Experts of a small language model.
Size: 11 layers, width 192, vocabulary 32000, 84M parameters.
Below are experts of layer 5 (counted from 0) of a mixture-of-experts language model. Rows are named router (the router's row for the expert), gate (a neuron's input weights, with its number), up (a neuron's input weights, with its number), down (a neuron's output weights, with its number) and show model dimensions 0-191. Each number is 128 + 32 x the weight over its row's rms, rounded and kept within 0 to 255. Numbers have three digits each.
After each expert's rows: "comes before" lists some tokens at least twice as common just after its tokens as in all text; "gets" lists some tokens that make up at least twice as much of what it gets as of all text. This comes from a sample of Wikipedia text that the model never trained on. Tokens count by the router's weight.

# expert 24
router:122149099161126131129169077136102076134134148141153151129141155140143115171086122102150090154125104109042200174214112150151128122149120058107169159101128146133135126201169127061130109107091128123135143093120144137162140133114137100077139077133167161107155158133060106090228167184097107080096151118135144109129133168085115116115105094143130139119132095094169124114115223147112149187148121121149164109132093089169147139131106138086182153111127120107113109184071138154182155083070139157124118121195133098112120143205147144107113109066074132156142148141089131097118188086145107107
gate0:191108106094175221119072095088147128098047148096141099091161156120134174135195155116099164157122100167175111150116154138126139168175157140126110134106095104168155118131063131125131105084145118134203094120158171126181067126117137237136133099102102154114149090110136169099120096182157132118134163114102112099168113149123158101113106142136041041107139134162132197164117162121138140081102135080144186094162145187171132183131140150119147163173135122118166145141150122085125115113107140143142140123093102110096097138174146119139126135189132104134148156147098167092102133089094153087
up0:102151155115093117142192137193136170089141071137105160081101126181154125117160098134068144121148122111162092126129097164183096121153120133124094121138150139168140100068108161064149060157117130146151113124060131103022146142152125173110183185146190152162192146149189096152122127123170124171090079139136136085124103121097108132120097163139131090140158064150140081120115148126091151060169109148102121126120138117106130170125143126128149129126134160143146125140124184104089100182110146028092139181149070101118086155122156188097083192113087078121120157134123110141081145114116133150
down0:141138131092166109104195153167154100132154144100109066162140184138136127172054096124094147129105105106139116090074140121184077128161227146120169130162096175137119134155151122121129086068123109146176126085198177124116135132126139118124136172129128140124120169111105119143092180141164091194099168117119126075102140131122133083121085067135174117168161120129133214092140130107107208085116095157147173153103142143181182144153113153104140166146132164119152096159165118113114095060095156130151137131103145132081057152159155088156111164141083081087107136138113137107050168116089139140
comes before: " the", " a", " his", " an", " University", " as"
gets: " of", " in", " the", " at", " for", " and"

# expert 41
router:174111168160131174150133090128137142113199146118141179131136096088094096122145206187165084099129135136164128122086129076158100166207139096087134180096138106175180174142140088150046150136135112115123101104098193139128088141189114114116108155106094179124129122149113113114081074103144113116112112122059102077065148144139122173152135089112079099143094133129151112115067121169115162113114125141116095130108142105147123108081179164093169135118083100172152113161135139120116124094159134175084117089107142096125052194186097159137165151083104134148161123080144112092086123084103070097
gate0:178125125109179255118128119116115145145138185104149128091215147090115191111185179151110127104096154177179085110099115103206069191171108090117176159063130074153149145138123151151157132112154150098120082137098147165151082072115136170120100125129094153133111128146086135154128145131167097162114154112115111092150127186157189169112137176116032116146148148132146095089104145106159128105091121108093160141138189140119083147110157161110127120137130116114132106071072126113110168102096122149095119114152128157108085154134145132105122131157106128108127184194126164098115140094169117091
up0:117110102152120133105192103169132176085155149093123067135095146091127109120156120149114134088163098124133136122135082116172131144169148097165155162124115087141141149075175146057137086083112134133123177076106134151000140188126119121132090191134132089176155132167153078181104105145208182209067140150117133087105130115122138136146133139121137103168140100154173083122110140159120129097209134127136116155124146150126090183099111135147126073181115173164111126160117165156148138139106193094108142122185108106101106112117143146096125145098064182169079162132106121132105184140113132167
down0:147102137094162174138165148148134166088173093116153104135125142124147163071120128110116167172140110185143156139140094101180128122133126115141095133150196091134158086123110132140190109135165115106131164113092133124072180100158127105099102115113095137179120107122062086132132170154227111205115142098123068055177128102197140107128073151116151099115149086073131185162153140097089153127111095134111124148116158130144153129139118165148161127209109175129130081120145140139167137091161194134104113180075128139103123189151165089131127186126118058074133140150146121155063202117101120150
comes before: ".", ",", " of", " in", " and", " were"
gets: "s", "es", "ers", " system", " series", " work"

# expert 62
router:161173095188082156173109109179118115113117116089067192150178091110087143111134189059169117154163103108138085171113124130089130094084135097174146119126120072087102096128067122147180160131092101145176170111080112071159136115102119152116142094140141144105153152087123077125085082126118198139091086123103058159151132094058088129149149132095116168168098118103091130100069100126152150115146121163094178133110120106118148157099140102125136165149077083185073124192129130169101113157105114077157100128148126159063105156121165119087104129107157144148163183155082108105159093156116114150
gate0:176126143097156189110165127150135122116111151164124072149108138095165135134187177150086158140173076190159099123136170092152088116162080150106155117074093130178142135126084061139186105154111175153121089115137174142101065109079092169140090116132174127100123123103138125133105143149212112156160143106098114124158140144141151148143097151115117083095180134134101186077134122122078110077056184097175141089158177165135146119107110172120172162171188110124134137173118100075123114091077168148112122111194108107145105157175154084099124165159078106144103119137133141133150112060153161078
up0:128159098111132160136172089165163123141163116064120117107157116134132176137151127135066159098090125171113162128205103151162163143126124147127129099129103184163123140114097184062160087096076129090180139114104160123095093138182097084164138204077116109205151087146164117127118154105125121162072158142159181088146130071110108138141175104172161163179141127147155052095136142169088134113165150131122094121060136187125112171148113121150150095208113150134101115126163128112122083154134123074123130123144092114108118081060091160090150162146136163160150179118094199165112158118090150152
down0:131144132077119142143103112130117150095120114115147084154177154167160162131073060154075163177170099188214060104091140157107117137170093131151113092144086198173109102104151142135217119138127092147110128185122164161096144110154151083122158120145100110125088115102149151151153173149128078086124137134179080121125139122165137153151087119141150107194117092101180180123153151121063123142082124138130145130172108147158116105164092125150149116159130105132132103155107141119155185196087145066157090103124174182148124141129091131078149145165152094084143121184199135135060155104082085144
comes before: " the", " The", "\n", " he", " In", " that"
gets: ".", " that", ",", " when", ".\"", " where"

# expert 2
router:110137115105052115170118085156130125149138134096135159191147076061080153117150179129145143105122099089099146085107098143141133064107142112169137130095078127080148110118120121153151147108078176113117108070118176156141074138092114098100121201137159159166125126117058115162099169106156195158152156129096184095152161055122089146118148176121085154133081111169068144131082083139156137120113153160151071083108134130126092138093150123142115123158157141106135110166082150140135117182169088078137170114145152177114059125083112147116089099063066101112100173137100127163191097107148150096
gate1:127128144130215090158123087111131150101111091121164137069173175120125106110116117124169079122216171148132126116101149081108149164141197077153144111093135124183124155144153107124132141177135129125094134082079147073145136162129153118230118078133222100164171100158115128166125111140154134149123124135087137078175106101110150114104088127160189113046128135177130156160167148109111109170082105104134113152148136152129144065160141114111115136111118133155165110105111080146223160139125150136146090122119169101086170124139138175167201122142161177117158133145111104063096092113163132153
up1:130158121104057183085156165192153110102158138154161149153110119080120145145159117130086154052112176139162101122108148189187091149119062136108162125112140101107173090108095125102147109113140174120127101173124174102120104053120141115090121161140086147077067158095149109077088158092145168079136101157144101201144127134125153183147171102126123137148136175110086108084109123148153105083146119100124135098148074200167089098126150176185168072112121147102078156127101122111117121123093099101115170126133155112165080207099076121070094152098158108159057098142115139121110128106153130120
down1:146168117181150113108076156118121134077065176064136120174115122158086218157120101112120145114136180161171068115134151165179112112146080145135126117142141147107108112065078099140089143127122129122159145186124097101132170135165086140136108149150081123110144176126172157095109138130143091114155171112108064109093116124159163101060129168156115088075180123092134173109089153122075132118109154151124202122150137103113141142133182133109113084146131119147132149137123144155134158162144127117169106127058115134096146086126046095112112187168084077114176160197122103099182145179178079082
comes before: " was", " is", " he", " had", " were", " are"
gets: " The", " which", " and", " he", " who", " He"

# expert 23
router:192119085116155196160141126137113064185113124099094100070132090097135136069162158085073143098123118182157125145119140156132074144104122099170111141139068112094094146120064114143166117089141122111097102113100116219161097049130130099131119137136133132136121108108094129151150126127147187150145170147084179144164116148187136134197151177125143173110163206144063113135156134119136194167095157074168112172197139148124140180101158160139126107085121092127117122185141155120168128123134064097163127124150126119148104138123123096057125107164095133101150169094181177123150137083160123149
gate0:187146101053156179092156144092098135160108138122151117129152095084166175099109180139095123093161086195166140070167079101145073166145061113111177104135113089148115122157103067107162082070157097094173082131101143176170094108103110169146099084123125130134117112137137114105092113192163159168177202102103142098160098083145134136142125108155153085134133169116096147180139093161122191125127163127123162126136178171130180159136160119137122152157131135112150121151183111078122132095119111137129105191125074147109139083134115082107105094171087106063157184153165151151111171078142124143
up0:131108125147091117118175080209135200049193088126119107143068141148147105115143067137089122110126116121122145160130110126177151135165122122121107122093144096148130150066124130101155093091098130147130148154083109143009122113115109153114115157128104131094135149139110077139091175133123148147106128121111124043137117141127122157139157100068180077137179085151114112137126088097079159118161141132110085137125113155189129120151108134180132103125134167148120142168174200075118071188092164113069139147175095139153108143126164164056106178073125145170086152113068149142121169139126133186
down0:111103139084126129115197136129133171103101072144124121189113132131136114119110076102129188182126100137137108109155074133173096137144145109119167095122139199157143116102132183143099053119110156096154174115128145130113171135170162082054119174106149093164136162123114126173096117179126178131139139118146091059195142148145137126150100124145125087161123162061121212132165116154103132086099136131105178122113171118150155073170110128122189113137114174159180157140142145128152097117129192083105110132122117222118070199111183109161085149126137106106120148144167132140079156070079157149
comes before: " was", "'", ",", " is", " had", " and"
gets: " he", " He", " she", "s", "er", " She"

# expert 57
router:183122074193106129156148134128073084144111130146157116127105120146131115183097156183163121137085173116094131139115201129087123127165130143097103116154128152124161093142141075159097135043172083142117144106126127205112147135098098175041173087083084169162180091165184092157080117111159098071116122143117071155112122164150105120105087160106165107175103094140142124147175151138097179092099147158049134131117119075159110124137151104132096142105169163168078160178121134177151155177137128057133125157129154097111135138156100149152135153070109100147157143154111135133143124165180139192
gate0:170117155047138206130094077155151149127122154115133124157137144081120148180140152133088145160142105173187153083147113170149066150186171133114134101073123132097098138096126107165158141134104118055131077172095154166180083133141064122093101090168151106101119127141094130124131138090134111135157162126066114098142099141150168140145135148111092091111193155118150209112140175114071150042099158091158135103150140207153158151075160141114135123165145115124157094161126085065118140070096139156164130135153149136144108129159086137082131142136110133147180175163152151094139149099126141046
up0:108153127133100116135206129197147125104168123153137095098125147165051184089136094079122135088158127123172148123218140133168169145103092068177119143103129140185114154065089152075130084160106171114114140090134084122050116099118159148105141183112187087162137142132167111171136128095117166156070097090172086071093146093125072113149122198094158140155093108184155096130108047124073110108122137135138139199128113161095113136120122125139145099152123118171132100127159152088110116168089146075117151094150118136109155149098192139076157162116103118163106139149109111142096133106092110150
down0:180107102091126125140124140180107166113138115157160143163127117090138136092114075138144135172152119151121114119125147108152124070156125123136203130124123176118142145173151150194130152084181149168152170196104156159086200113190128093115119131104104133147110074154117168127108146159179113082141149109127103115188162102168093144111131069114098111163148115095107195153084115098040178050054106124086150092074218155111129150183150122122118096146179191162159130138142167140125176153101140141114121150127152188123093150130148122081161153163151095132092177108130148136121152151111148184
comes before: "\n", " ", " 0", " —", " 1", "-"
gets: " |", ";", ");", " 0;", " 1;", " 2;"

# expert 9
router:194087126161116171146076129174085176092156164132164098124142144120152128157173119186112153097115185175205109096158113112128141190090076076128094145115119134199110149108145194162086139117139093146078110154152118107094119213164126150153126151176128133158105138169119090111085081200120076083169165122129147076084078099169130120136154104105106126103113129161141161089121111137132123095150088126062111145102174190095133065115157151159086163151118132128134104095130106136162158139137109182187090101159159076117087122144153176145128124140130110134136110116139154154086048127133140080
gate0:172133147141150213149130085151087140123112138086141120141198142111132142109127156163099147146158099140181102114131097113208089180206085131096146123115106126142138137115123073118136097067159166112172090139081177115127070078113106179148149138151117126100099147152150147144116137153185110133167188135093119107158137192149102133156122167150023101115124159158096164108137082118136127107087117134155149086116151186162121084121105136148141113149165096116149089138149105070127100178043125122107197114163117137084161131139126133136142153167127074136146216160121121100107112069082111065
up0:132151140143123130096195150187126159110155137146103030123084097124135112127157076167064137135092069124153109150179081132154159148154092102164132124077116106134161116100099131090152064104091134121143122102057147109036144141139100144137144131143151126147139120142184111184122117122205186203082124108126187126135132121086082114125143125096128059190146103187182102125127106128098134104152126163159107151103129149139102155126091126168159090159194161189095122197151170167132146192083210104100111138164136118111105131102148128105106163125111127150102116095116142142114176143141142159
down0:138107128102157140143176101105151146071132084118098109145126124128139133122075070096118173183135135141120132154173123126138091089146088119143104095155112180119133114123169164146164064117124157096105197139147170153062162114191152098125098137128116167149113145111172121125133118148199113180127099130172099060191088119131125122180103101155118091120148134095122200098187117129018185127093149142116178146082132139158191140192115112144143147173157180131177130157146155129164166136125172113129116178077129140114100147078106114121158158166144081053167143142114124117073191087112138143
comes before: ",", ".", " in", " and", " of", ";"
gets: "s", " people", "ism", "ers", "es", "idae"

# expert 8
router:186074100147121186140159193128107132132124190181159093131164094117162166144107131125101126122129130088122166131169217159171128118066120121159079174142103171137120086121145134152101131131138152136151102125080152093162113087092090174142090097117165145172078120140130146134082162101087176208107094174150086116126117130175156129142133133141161145127126097140115131100136137152131115141083132176068122116138150069124130116169113143152103137123170084106170229113137112041159187150089130133155118128155107195128182118098090198110163142119182146155117115129131138187077128072089106098
gate0:181084176121144181142098092120121184108157160089125120118134154109116142178151136102056156131153096162209097092133073114183043168148105109134183099090102098169130113189131121143181117121112115106153099121105183141162108147112112144119103128148126134140128130128119083094094107165134154144177146072131139076153125110138142114125138156151101071142114140172107179096084172074082073099091150130148204137145134222106143161094140053112138152192123091146167105101105096091094106091096160187162110142174133146111086121146084119143117152141126063082135129149161149132121157095155132088
up0:105160104154135125124134112207171142083166113127107053117124128182234116127163118127130173138127107094152101165187117144179155098137175120140135121100129108154166133091120118110148047116126130165123131111148116117082131107129074122098118175165132138160146079157159116201102141180149166167094115154129153096165127124095090108098121178155179122181151090134151114125117094150115145104184083193161100163099110133136150144094157157181113132207131124160095109156182137076175100199136146122087140139173123102090146174099154128085147184131098136213099121147096083164099142121089128148
down0:106148103130154123145110120105125126092129074107123161163109094148116152143099101121127178144140098144101121102160076100137129150178164133127158123195169139166150113181164162125123113113126154139179108145152122147112199137183103113091138152105137096170161088083092164119096114177169092175148143134115124087181091063154098159133098099182129109165131127061138169114150113097057198107080076125130155117159165110133127121181132187156171132144160150143166112213175114108143099165109131093070184138097118175126090127108129120102149191132080071073149175197134090143098197103093125142
comes before: "\n", "-", "|", " ", "|---|---|", " Votes"
gets: "\n", " |", "|", ".", ";", ")."